config.toml
num_hidden_layers = 9
hidden_size = 128
n_experts = 64
experts_per_token = 2
d_expert = 64
d_shared_expert = 0
hidden_act = "swiglu"
moe_layers = [0, 1, 2, 3, 4, 5, 6, 7, 8]
router_score = "sigmoid"
normalize_top_k = true
routed_scale = 1.41
balance_loss = 0.000538
balance_bias = true
n_groups = 8
groups_per_token = 2
init_std_router = 0.00833
lr_router = 0.000893
num_attention_heads = 2
num_key_value_heads = 1
head_dim = 64
vocab_size = 2048
norm = "rmsnorm"
norm_place = "pre"
norm_eps = 1e-05
positions = "rope"
rope_theta = 10000.0
rope_fraction = 1.0
qk_norm = false
attn_scale = 0.125
tie_word_embeddings = false
parallel_block = false
init = "uniform"
init_std_qkv = 0.0456
init_std_o = 0.0565
init_std_up = 0.0652
init_std_down = 0.0652
optimizer = "soap_variant"
learning_rate = 0.00729
weight_decay = 0.0
lr_head = 0.0122
max_grad_norm = 2.0
warmup_steps = 200
schedule = "wsd"
decay_fraction = 1.0
decay_shape = "linear"
final_lr_fraction = 0.1
batch_tokens = 131072
max_seq_len = 512
doc_mask = true
train_tokens = 716400000
max_steps = 5466
dataset = "wikipedia_en"
Below are experts of layer 2 (counted from 0) of a mixture-of-experts language model. Rows are named router (the router's row for the expert), gate (a neuron's input weights, with its number), up (a neuron's input weights, with its number), down (a neuron's output weights, with its number) and show model dimensions 0-127. Each number is 500 + 40 x the weight over its row's rms, rounded and kept within 0 to 999. Numbers have three digits each.
After each expert's rows: a language model's description of what the expert responds to. This comes from a sample of Wikipedia text that the model never trained on.

# expert 61
router:492462514554444504518489544461572479524424523607569452517532500405499503531468520454471460428488476531466451507514529468547460480484500527486519508548456475498453473457430458464522521479474451461437499471500573506473530455439497525455472503509513574461582503515528511469521469584489507468541522549472484478499474506496536569509500531493521575453549501526423423519492393515570541493519
gate1:539476528547469473504536478560460472490487488467590458486581515467474517479513467473441501491575514499514551467545505524477489522422504481492486507568563546516445506485502497499538479570536487451437513526453469540546565446512557396487489467491536447461540534469561516543470542551593500444466539523514548525521564483485499430488529486479539494489558473531466514459392465497445535562444
up1:474467480544489557458474569536539527552576502475520457525400507583473483530486510435468546532492509546462512465420457483530448516550463511520511471481534445477490520538543533519513490419488460538512456528537510534515508447481463536476441465452517484448492496586519504480461505451457496495528588514507601558490494474537533527508430496457477490503439521460467571477555610568507509513532
down1:519552465497613525507427497519442444503524455530532455440483451518487578489507461491438563439496444495463549482531477544544532575512505525451510524473570526471489465553553474474417473440540530553511507496471501505550460472473501550480536485445529483467460529564465456526556439475512452475508473459508477439508481486464498478506466533488544454518442480509517479491610543498378505510513
What it handles: Possessive apostrophes in men's, Laurier's, plus word-final pieces like ade, ight, ard and sports nouns Championship, Game, Stadium.

# expert 7
router:526526538539473495567497523532541462451468545514506433519468501405428484548487453485485487508483491536560497502581462509571499528519556473431499469554458513449497552442476504450485502421505472475467513469551512406522564463509491493471409490468474528411539527517540494526461491545494446489483510548539489554504456459503537610486559539495454496490491549534519438479505474457585519559516
gate1:530471436454507442436438462516437461513472469491515503546528455453497564472562502574419495516501518504467441522527481443502452505525496444534464495528430511474461438509523432506423509489606471545488508560470509428435500444495501519508445536514463542514574488517503462497540483565439496514413544454507556493521514457536572537497469561518538548457446483491536487535474527461532487469549
up1:528463406434484520575437435522511504452482515513482552528555459518457528475460560457514510513526498517469447425449468544518476523518489387558501464481508505490525460440601492478409540440485484533530575515536424473489493527529506485527515494561532501500493523501504474566549511482484533508470563510439548477472529512577555540520477493490487501451463505541489507508518546449590581481533
down1:517526567495504463481475448579466502471530490507564543529499515453513542410478528433502492496452476558486561559557531483542493512507434470519474467473455602465534494476537474515524527509548516536522617493428488477515481441510569530537563501471497525421552502571486483436493438522520500509475572505494571536554442494392489516455498557515449489475476529483517518445508526495504485553511
What it handles: Word pieces k, li, co, go and capitalized syllables Ho, So, Go, U, mostly inside surnames and words, e.g. Simek, Sullivan, risk, US.

# expert 6
router:524522504483459437519471550539477493515462528488507445543472454419462492530540509511417493487501456499533467506496511454563482628487554470520524495589497510479491587499427456464497565519485481529496518508521507497519489510418526501398460560528440517415536559482542526535485483499574489481500531541503371487490510552539515495533492482521471472520504564499502464409530494446537504537467
gate0:568495519528555453475513510437564512474512627514543501544612517502515541473540486526497501548522559494495445515521480465517495465449528532477555447502486505535476498514546494530486464551493513468476537558557472451473479516470514446485550544484525513453460543486463535473487511490438452420459526539558477478492526580537493474474486505415408513558475514434511543586447508437508548552546
up0:485505489451472535549480563482477577490448509548515518575491569510464470417415501505486469488414491527542463608481542495503500474572448557512507562549521505499533468538495504474445475478518454505541473560520506509472427515468492473459476563483468492551553481421523534562437423512513547458580478479461484514522419462484498521549437547508415491502508518480531519477525551549497494501467
down0:447574509491448537466564484509450489497462466505435521505561521482473489477495483469541437455434428553536495494497515418500471489497441519573528529481499425542528489461536522454498464503521524526575489460501524537469467522523481472519497571515515441567524422473549498521479514501492477438504512541434541532580473512509518471563485567527476457432471470528578484458568525611469550459549
What it handles: Prepositions linking a noun or participle to what follows, mostly of, to, for, e.g. beginning of, access to, bid to.

# expert 45
router:439508507518385464531497541531507405434451532551529476471529445549510426518561472504456472503512530535521480465524570480516434524485540515402538517530374507457531564439523511469504517476473492472456493523525506405493513461521480526461462569496517528532525528489569505549455521466502509448519523546491456462487490457516476463532546551459441552475511523504496488515486465452548550572526
gate2:425513521497446534458420490485534457512458481576474491472520448535553559539454478528560497467433434500541481487528583461451478468524521531488448521437417533527525492511562516560513540472466526504511582470533467443510431536532469514510539523581498563505553537478516483587491510455511480436480463502523538455491621542494475488540544474463504477507536481535445439481461450521522508500481
up2:507510551529458560431419468529459509531486432516470452480511481490489541476493509508500515486439482533492532501487535512465525438559533446499479488402442504514511519552542550532531536551428476479438615461541528470522505582535520461503489566526555527482512511437495489523456486467466473552501601530465480483593607506481475495525514440464537445507550499521508449529491523512494498577460
down2:467498459474478457495505487542489528394546560454429548465528553470488461551527497552486500480561545517494526498473481518503525483549469444528512535427611463523546468572490527517482512503466529487486512454465459494514523477443421491555486470502423479546488512561437515560522580464438472436532515520421435490522535524468415472526523533556537521448501524527517443569487541503538462508528
What it handles: Word-initial or word-final syllable pieces like re, La, Le, Li, De, Se in names and words such as Squire, Latino, secret.

# expert 63
router:511529510489438510485470545505535461560466486548506425502520498459536506570467474486470474461516492522548418503500536485511486539505506450456551470512473521423486492535541522485488520482487491534401463432528544470455530488490460627455475499504472524478513501428550513488481522543536461417497514582528419522536552544564543568448526557552542544484553517443513439493469449478586521526507
gate1:544470481498462462545446514491522482487547549529491475560447595483537534496511561527438499467499519508508451460475509516449438482461498526495503518533519489505498478536565564574598463447480501555452528550494525584453463544505551481459518497430479519420566556475499500512554473476554425530473502491464567558577499543529526452481502502525466467518523461529531468459540555558556575531541
up1:459440531494514510512488504584500519452497455515466481539405475418549575544539526506519571514559501491607557462481554494487460452566463430533533560535509492539433481526504487472489506537453561507485492499502463530556577503483470463491470515454612447505446490498443488483472515589526527521551498435557464466456507493540498477485459548508543489517472489533462502431484521522533550532532
down1:489566568443494507516511459456546498572474525395454502496543594516476478477474475496490476444473528541490480540470488506534496504502509465448474487514423488442489499507497496504447475434466516530529570573547506464414488481512542489514515560461501514479505484541477467520434522406505521553502482494370438473454470513498471547523534579499560542539553502435480481559421501524469492448498
What it handles: The ing ending and similar word-final pieces, as in Framingham, bending, starting, plus the word with and pieces like ke, ck.

# expert 9
router:518532534521430459493489554519545467497412535565500439580520484508501518518551497518472445457514400531539488452504568467486504482503535467462492481611464414506529549445485470473512544411461423475509486465450503472451524467475481508482476541490503521464531568438529482537511503571565524460475539585463506479510450487506576511510533531490438493449520468413464498487522497494500548528541
gate0:495426493508531433567516520528476513484484451425434501574459481532548487511421497447490414538530502499512476460532449480547505462507547591529487454432538526447490540485420472457478528520436448492475520540423554503545522490468528475496462555567523524439491494505506580480445544532509477481487493591473481484454452490490538536472455517503527554455549536489480509542527574540449489440475
up0:547434479518565507554463529537523530525560558451490470531533482542547561490507527498426493515484550474583485468546524523512519513588554525487430524449475519465491524514454477495471505537515478543481460463553463537466533497534461463497493463479460571484489553583453583506506429514523517530452533416446473422520489473570537460539517465499518535498612400511531461484470505495475479511466
down0:494571546565477457512504503449465515500563472520562482477498487504538546493526553469520514499449517517449455455513483457445426500474453490442430505495542525409525556584473541578460503545509482617449495446491501543487531472515498510529514436453525508449458544526473599551461524494479502483469433544539507547532494522446466504506584525509453508528482473503517519463472567439484515472417
What it handles: Capitalized words in names of countries, institutions and compass places, such as New, University, South, United, Air, Australia.

# expert 23
router:615459480470511444559495553520520449497447520519562467487559507488479532461425504513475486511441412506541448452510533469494491478465508487448473473564451515521510550481438498524535496510437485462431554508448454485473520451461425524470480539485547539477545519498538469448448454487492535489484521609461427507478517491570509581503534531478554486429504542472438463452477449480480502539451
gate0:522436457472513443502518572478490385467489448474469390519433524521527507460496521492478463532527479539575461515546531488503553492488448496460462437458515506521520505474456476501491543577547556571497582521515480513506566499475429493507467473467467483509527474618523427460454495448501464496425474549483442475466520451501477496477545564485564514523546532492468429485500507499499555461474
up0:469467482465469490543567485560539565518539409486495533521487509452490496536414506546518474488518454503488477416577573468487505448487517487431490483497575544484421501455495466471480498486509420513568444490522481453546514576520532467552493518420417500485557497532485562518498490449495528523496486521525518459435482538456515508468555521549548525508488525471489483429515508476373517569508
down0:488427582557473472516470482530535458453513507552472471525495544506459458498503595462471508502559582523468489461516426490526448509579568520491536541453541512534596481518485502506532469574488511523556480491469510419443453553518475493455496472498524507536541446472558472468484551470547503487433543508577454509580526491450491435500471494452515456539486532553458542456525510506582497552482
What it handles: Word-internal pieces such as th, f, ist, ent, nd inside longer words (Bimon-th-ly, protagon-ist, of-f), plus compass words north, south.

# expert 39
router:564511530565486454524488556571526455495447474552523477459488496485508513492510495536453460463546452477480501453491546507498492576475535583453565537532395462458514548434480492520554518454440495497475481486483515443515536468486492616461491538505548534497541508522519507578470407534520471465513558559502471462482524575497486555453563523448441536438503531455438504440498465473518534524504
gate0:482464445496501464499546588465535531498481500515516449466430583495498491524515499527532522552530432470513494411524428503525519468548587512511553490493456465488534407406436586537488511525573535507547502475537521437479496503510476496483517506524533538513450501532508519438488534510498522534520514586534518453553515557531429475529476523559432440428463455454510514471504486512450417531476
up0:497508578530455482483529448477443523438425484577460512489537532461500506458472518488535487545541515469551521500497510550489436453459606545436488501516471522481538477510518523464500499458446481500458521390503466529514483593445561512544516523483451426447431525506588489490485519555499576438570523493490543514460445531524495492490491516502492532524445550548561568515455484511542548477546
down0:492461506509498536457545524528526460468490527482496502536474489450572524472489513500494472502578466528539492516432538472465493533520458456545413522495408497504475521529464584510461535526592523465483515505506523454560479564559551469411485393425473522487557548442491540472461525512492550430428476474539523479539519475530482427526559480497499398500463534481476461463550523498468467488448
What it handles: Pipe characters separating cells in Wikipedia tables of sports results, statistics and lists, occasionally semicolons and parentheses.

# expert 25
router:497562488478390461483456486491532454511498488531483472505478525490491506514527468533455491434478477492515411469481568469573394472498540574471547578562476513505503494440507468527577503448426466470468513491516504474472608502507455511427453488516492531478497505476489497502465503517584496437482485524446486501517500569599526548497533528470432529470553471497475480501555522458542549578470
gate0:521534442450502510463499510456483487441451522505461429531502526468563536441470472515493507439459468490557436476536546588533433470472495603519539566501549441506486557486483474490526480531463513521480375436515499515441506485487502460587476516510482431527522504513528468494466487472597542454484487478503490491438460512493461539518495464571516501412511524485477517462466554551521431434525
up0:513461538464476562486463479557506475507469541496535503514491479569500479523447472495516592499434423439538591527567526482546497429595472587523512509482506524506489479460488585549466521500460507568536491540511562493507466448507513539509484436552507502532431507482528601511483510529495565488440548505525581507486445466540505582501539463555473473505461575537490476458540465504462501488506
down0:471501515503435555499547490478522512514545509488467547453420569442463497480497501503469427523534520567488454464534449503503531495501549507465513482477527531454531455472450487500526463564486553416529490473463449522523521559516508460476529599529441478522539508496462418484568574498391464477535454471468521515497493564439466504462473525513533519528518426463508511437405464466417476530550
What it handles: Prepositions opening a phrase after a verb or noun, mostly in, also at, on, from, under, over, sentence-initial In.

# expert 4
router:538526575500441502538452519486474437492469567542490445496456503504428535505464446477473515483472481514548464452522545507542454530448541480466506488516493471501461555419444543463540586451456508438514504504500515478485510409375523555455434541503467549490512480555518525500497574513540503436500508518492485455441525562528484586504516517490523557503510428503478501506476498437554585547530
gate0:543534520434476480523471508525465455574531473524511492549495426563518465470462493535536465513437517476562463431444531526489457577538516470531500498529464513426544520478506500469508575527477485537454584402464496501573524525500473533567469582470518457455460473477475450492517474431460477523602500527529549461498461537535474516518510569540439485460537482520461516544441456520475470448445
up0:504497504564449552501479560487544439578521472484488467526414511525516442592499557549500470520516433526452492459521442586502518503549494529501505542523471455555502544444522570516441473514512518550484486505449437522442423517517520492447541568474545577547472513563545461556503496501515591507509512511447477501507470495505482513537458498482441493522495496432449529529487488545490469485377
down0:486590477478495544512447531517445515563504533555523495543535455493524408510480467588559484547521524468489445436524511525507540551508495413485501485518489453456451472540503513495498493499490553499448495421466475431518446563561526522421487473500437476477446473451510542484485511436518445435548483481527553482524523477542490476528519516525587437498518478527466573567477441479445465448437
What it handles: Pipe separators in Wikipedia tables, especially at row starts before years, plus degree, minute and second marks in coordinates like 51°45′N.

# expert 52
router:513540595473498519533504615527502462570468495537498494516529513520477520538490539473402520473478474515507520501509524427520454577434575563421493488578514481489484514431467464474528556477467495514469482504474522477462544476465465570444455531520488507499525439472520528526465504556523506461493547538503333536473549538565535526469512529545473575523540517487514515481513517471542494512510
gate2:467453438473462435534442545494545468504491466472496545548518569502473572512544590479524513521530478523487450500551481443492530519481530536528533523539494597474484469433473443443524460472504460479571559480484506473591481475513437488540426536571458419523519541527482471509547479477494456433500469532495548455421532473440541501449517552522462467462490474532518502483493480496467458425574
up2:555499531420513502522528521457480559507546500490516549526470434425528519500455541498472525462519460606462480547505524486502561492481585528531498525550428568508515498476454417511503518497545489482507523526547512521620494506513462508511518593544519464602485516462514505533550511558464500456447424547531501539495547558462544481543516501526438499476469537550480527559533501477514530585477
down2:529504503523520496539436594416512574454545489494549460482438494515479492492473522481470468489562516484461479544526547490448520550426441469500434462544500495548530506520478508501457542548545481486455553458479562512560508439466507464495448464411507439490454494537467484477461514504492522567563403479463493498524443527472540537434522579503542544498475496476475421503464515518459450409453
What it handles: Verb suffixes ed, ated, ing completing verbs, and past participles like used, made, released, usually followed by by, to, in.